{
  "n_layer": 9,
  "d_model": 160,
  "n_experts": 64,
  "experts_per_token": 2,
  "d_expert": 160,
  "d_shared_expert": 0,
  "activation": "swiglu",
  "moe_layers": [0, 1, 2, 3, 4, 5, 6, 7, 8],
  "router_score": "sigmoid",
  "normalize_top_k": true,
  "routed_scale": 1.0,
  "balance_loss": 0.0191,
  "balance_bias": false,
  "router_noise": 0.05,
  "init_std_router": 0.0211,
  "lr_router": 0.000536,
  "n_head": 5,
  "n_kv_head": 1,
  "head_dim": 32,
  "vocab_size": 6697,
  "norm": "rmsnorm",
  "norm_place": "pre",
  "norm_eps": 1e-05,
  "positions": "rope",
  "rope_base": 10000.0,
  "rope_fraction": 1.0,
  "qk_norm": true,
  "attn_scale": 0.177,
  "tie_embeddings": false,
  "parallel_block": false,
  "init": "trunc",
  "init_std_qkv": 0.0395,
  "init_std_o": 0.0,
  "init_std_up": 0.0395,
  "init_std_down": 0.0,
  "optimizer": "muon_variant",
  "lr": 0.00696,
  "lr_mult_o": 3.0,
  "lr_mult_up": 1.32,
  "lr_mult_down": 2.0,
  "beta1": 0.9,
  "lr_head": 0.0101,
  "warmup_steps": 50,
  "schedule": "wsd",
  "decay_fraction": 0.753,
  "decay_shape": "linear",
  "final_lr_fraction": 0.0,
  "batch_tokens": 65536,
  "seq_len": 256,
  "doc_mask": true,
  "train_tokens": 458900000,
  "steps": 7003,
  "dataset": "wikipedia_en"
}
Below are experts of layer 4 (counted from 0) of a mixture-of-experts language model. Rows are named gate (a neuron's input weights, with its number), up (a neuron's input weights, with its number), down (a neuron's output weights, with its number) and show model dimensions 0-159. Each number is 128 + 32 x the weight over its row's rms, rounded and kept within 0 to 255. Numbers have three digits each.
Before each expert's rows: "raises" lists some tokens whose logits its average output raises strongly, later layers aside. This comes from a sample of Wikipedia text that the model never trained on.

# expert 48
raises: "ic", "an", "u", "r", "ig", "ud"
gate2:151109076155188123121102117164195119143104147158157171099098169159103133200119140135127123091169084168101157104089183117135092077135128081127116133130089103124109114133110106133101124110167143108165111162183181102108128127144066066127079136122150083138116098176124156116128127099140092147120225061146097050103075122140128165186118161133164112126190144142130176107140123133172130119135126062117072166096110132170143150097053135159152090167101141126072104126183159126151145155133088
up2:140122147135158116119132077135129135144095149138108094094175189089126097119142128166130088169158181127181128163132119160100114111186130119145165168135140119167145159098155148087110070155198084143116129105150137151096123137146170121085118171143076088118196140154172159115137095111113179108186146077139156105095113187179128148170101101154206118158155166139170103179143162134107091197144092091105119146177090134088147100156139128138125096153188137126059101101117128131100052045095135
down2:149119118128135117150065068121143172186123173132168128110125029159086151121092126154091170163100131177151155101160157136136069117185139076086112070135130142135147128149083102099182109099124159133122054113156113180159103095122097123089145121175179086154128181165143096042082138141136091073168130158139106171123158083085128120158118087180115130123172200119145146090062095149084191133148147114148126104130125161148132094120126079169121110097127138114159116154103117116113101087122115

# expert 6
raises: "ar", "ic", ",", "ice", "ices", "are"
gate0:184103137142121160116126110118097195117146097134164177123033134155099201148080166138130173138052095132128133104155126198135111145095096168160145106091120125148121101127132101057033163232116123101170079124159164126077108125072081168151126130123106150132117149095122146107147086080181177136186131167102110111152095150193175098109117091084157116142143115143138126098110161107112142103123111139137121167142135179108135121134121099163158133132103130120127063145145072123144132075149132
up0:139137155109174134075146169127102138087140125077125109184090166144120142112195165137089093100157161130091118090148145169103179102059131141167114073179125150191174158125127119131173122130079147191139113137127064130110141116161116136186144112099123113130111089113194194135156168145095167163090162070096149111146153129139075115110107064160139162137180135104140053120170137174103147141133094164158091157080112138145153118151179130130103164202101104062170113170136118136140126165109112
down0:094135181125150137115148110173070198152164123108177118141132140089140113105140130104125145153065157142082157122140149121096082151162134087079126069192160176068115129145081064102127177090108138137126115151130164173130136084093104155136080190117178062169109127149140114140102165165142131104137073114142160178157126142104053131157141135119119122146142141149165113077163118131136035112152098139106141119113140167083091094088116159096174155157104086160055164143073140103162131181151151

# expert 54
raises: " C", " Sc", " B", " P", " A", " "
gate2:155150102181061197122124114084148175108091176098155136082178046157097126147151106113086110080140183173141121125140152159137145110128135128144124113136139138107094100129126165129124106100146140052157146075130108109095149104102109100161106142105146110191139188106166222099108221178132113159212130120186139118108146097110122109132112119169105147130089082145149114138085078140065133111130160113199126150150163146136139131168118108114080134044151131111165114170155102154133131120131127
up2:126137115179096152063136107104159109094082158108130125150168086151130069186136166121124060158132177102138120098078126095104166123074142098152140096132155101128126118119103182154114143098141108101192150126088145071057138117115145120126066145170163119146122150151134212095127156175140156154172172096182109110069110078147156120151106122198134047109168113154173101158084120127120134122150123101114062090101118093096179130139064115120083100069164136118104123109173140120137098106150162
down2:159165040084126154100089103171065142073099181048150192097177104096109119062132146115111087147060130098164199091172151097108155117078183095149097125183157142117154097140095118100153118127163145111152101181159119160180157127129108085095112162129146063185143162083142101127128118186139118141167093158121111108142132136097126105137123151172073131090128118094094170128135117175132148085164163141096112099106076123135125142119184176119139134094124109147127139173135156074120156130147121

# expert 34
raises: "l", "em", "t", "ut", "ar", "ens"
gate1:111095135132123124083094097105098191193058076131105149093153090090095140090064138134122081123107127147084175128093090104175155080159083199127145162090116085148135137122159144120150132179137102107103142125121131074140108133143100109084140157115122177162095162102137172111078123137132109143130164103073145111105175156079125105139137158144115097135121124053126150110130193197169082141118157097142151061152121105058161142136124142084123131113176153154196097089082075116149128156069095
up1:167165180143103113100141127091115078132148111148133094186178108131166077145106126110084106148098169137113131152089134096106138146101089104102130113096122113186139104112143096117113076150149153148059163107104100104170145173161107126110079135165110128073122122149118134146122082039119113171138143161078194086063131098198145168178080113145145123084103152130119137101124105131080104102184093058144176129138157086131129119116111189101078145152160140149163117133056047116155181091135139
down1:160105080165147129093157112165139095149095136139092074096088136183178136164158117143138142113170082124131096151104093115084161071146110135146129160095108128108136152109127105087094120169126129084109161206118152193092121107115135131079135121066108138154126048159126080131124154134139102080123131101164120052137104135114182134122116115123159108103131148128141078144063075135118166078136160154194030136133120113156151112146162073146109135076056103096168098121135212150137149182133127

# expert 32
raises: "R", "S", "D", "from", "H", "P"
gate0:147172150071131142129154126101131100050117125135114146100104140094106103165175123136143134136125165146093103136176098094104089054164134122109083116163211095173155184103098162096145170108121175152133137095130150148089129097161176137065113194083154128129151155145086159155113127092080139108117118126124117143111161158122108121144106163068165156155178135144101130101093116156073160117188129086191119122132101162148168209138147117110096137126066163136096126142160086170226130162138077
up0:128100124144138132140111118155144203208119175087116141094142092136153082131149120090081132120099104074195123129113145119121085198165113160194120163154141153089143115140070091125166116159088106188119067152129145209173056135132166067179094125147094171180121103120136124107122168133118114124117080088098123101109142121178160104144124142160144122145115108145094119175136188086153120129112176193097081143186167093099102076169144137119127111112158154137113132127150117171071110163086103
down0:065152157154147124149116129088146112122165082105171165101108134173128134116136139124147146115160061110104133139128064144171101181118108133095200094088136152155175180129181137116111209122113141109112121093155130115199111155110129087056143121138141106144112154112130112129174190147149151189179159071092101097126114146174068165075137103095123173179068133125143140143101093074112085131140087098114135147148052160116126118051134138145145130134139124107179161149102144153105068196153139

# expert 63
raises: "-", "'s", ",", " and", "-M", " of"
gate0:103105135124135066142125117142163135093117125129141086103127146146143148091211165173091138148162127150130127127115154098132114077119150117161153175163122166133160088116173162120110122143120131118146087146117201119122099142154204102143117145072112102106094093090080103123085153139125142130167142157116150139162126128115199196107067160139140106178181074137130166167126150147145120147169199102151078096109112189126126146203088106073089132129131122136105135175220143066084186134088186
up0:149144085088144141112190186148137123158192073059135198133135069103186111088101081201098128089134141206094083096193113102139169148123171126119134122120116166119103110110151072150136113111161172122043142088139113127128087081136129147103143095114124166091116116092172107137163073118108113124145102107139131176134142111126149121085186147104093109192122155110097152126130176117126112146073117116122101117114124121108088135123142026157144162150194190089129094145151131137114143121153121
down0:125128134076178147111114167102112100167205124080134155154134042185173133110085114079138129132124131165061152137113123127120134173113110133127145150130177111156087104103125150077092133169133083138150124126107081193145122067153108114167109100090169077111087095125149104081116136162137140120122097125121136114100173065072144123112077164144144137102131167152136134107069140127144072153142153132089145138128135133138172152161183055141099103192173183104110084182176094123130190169070157

# expert 36
raises: "19", "20", "99", "10", "18", "14"
gate3:119105112166081116166084101128172126080125150090173157118124139125121124179151107127104114061054146111073146134095140111131138154069142133170104132135117112178149115150141144164110135076083103098179131142074138144103097131137114157072125118086116102070153110164145078140106158084151106160134142080150156115124155166129118051077092149069132137138090153100104143185165151164189152196129180043148179125190089160090139101166116121130084155163108165114142165175124189114141118106110156
up3:084123132100121133177129107101162093132118120102198133122176132145098124143090108106103111155144132108099116167141141087183068130148161051144094068118192109159122152090156125108105115087119117144140123128110218160068086152113107116134074192135130127123180099145079150219147138148189173129140098136176139122130101121054100110077121210169121091161107101169091066097112117096134100152088138172131117118131111100169129140104127114123123121162129175138096147136112169163087168147152194
down3:080104125177152105142064127127129124084179103148156121173172155161087112131144121121143113131133115068148179144176165163115109142158219068071075143133168091165135135133106126135120123100122169108184116169151170103135145139172151119097156185123129178135075072171126065114125102158102116121130109113142133200090088170114173140170099118127100090117141124103074176129144157122099117137162099172069147123111149146197081163061125129084098206131079130145144108108113136111135115137171175

# expert 56
raises: "urs", "ona", "ulate", "rical", "outh"
gate0:099093135221097131135122121125151096082118140173117118126149094152142160131121180156110131126193143142179117143158115154122107119094177116084137098083138151134086145157127079156126125110144156147159043091165145153172074151078165082138101159172055141138134134116140075139116158102132185099132156174063140068098123124066165116166137132120075121126109114081096100072120136143133161146119158102074148086095098148142120207115064132173114121068055170125099068140121133125122100136137148
up0:132116133126146132090156124137164114077103112142184067055071190147060186097142084082111139136127112163193122147144108156074141149154151118110090153159107138102127186140233173183136108102152181173116114121168090130137153141118145148128160146139094150171138057090098115135104115139152143101167126131217086087149127128141155154056133121141095129094131094108083142124133109097157088133138141090099179141089107166105067090123060135159149122112095117129117125105118173154147155129122179
down0:155127129118168117146087105105100151106171136129153148052121141086136088145168141116105138142113111097182164145138151075106143087208117059137157141090139117112137129129121130060169139172099153137195133127182172111115103125187169064168149083141123163093104145118075132148103186088186161148175076156119127151176150112154131111176162095157147125120142138177146115105101138118144080112061124134134160055110182160133124107162123124107159113152064130105173102095160067101116148132052105

# expert 9
raises: "20", "17", "19", "18", "2", "14"
gate1:100121092133139150118099063103122205112096182131202144095115148091136110115089149123188106170136122184155133127144116111128188109181106088169104148121089141103080149132134103089149097148080153169142134153119170122071166138155181090072157124117095122146021094153106158123117087147150161160125134127159114101124149111116151139101135120157170185112097064109121173129129103090168163049158131149148107113163151087131123171095149178124104129119121141143120103052162112204087131131183123
up1:100137159098110148156078116160092155107156122076105157125104134112120119112142154118221162103129125133140090158070145138160147064162164124145108115077098154116141118124163102125102187086152128128132163080168147134120159163137077178152118128149113091094113113105107176060155141114158132158132088154146079097078100127132112144188191081122137071214114072132059129125083163131159147186166160118117108129155130094152077109140150083123145148159164122042178145103106140096089100156084164
down1:145099188100106159129125084156191145126126141118093135059109144174152174097134137115127124112155138094153150109076107141181183081199124162128094115152106141098065153138125142090128188143152137156162130137132110131091116135149096165136165110099064068096075135091116086141126170077203135142125110120083133103108101124112079120113150081128126139150185065150108146034164154103125068161141091096102088148116103151148030134181071130096158103132144128120120132087114152110086116159113129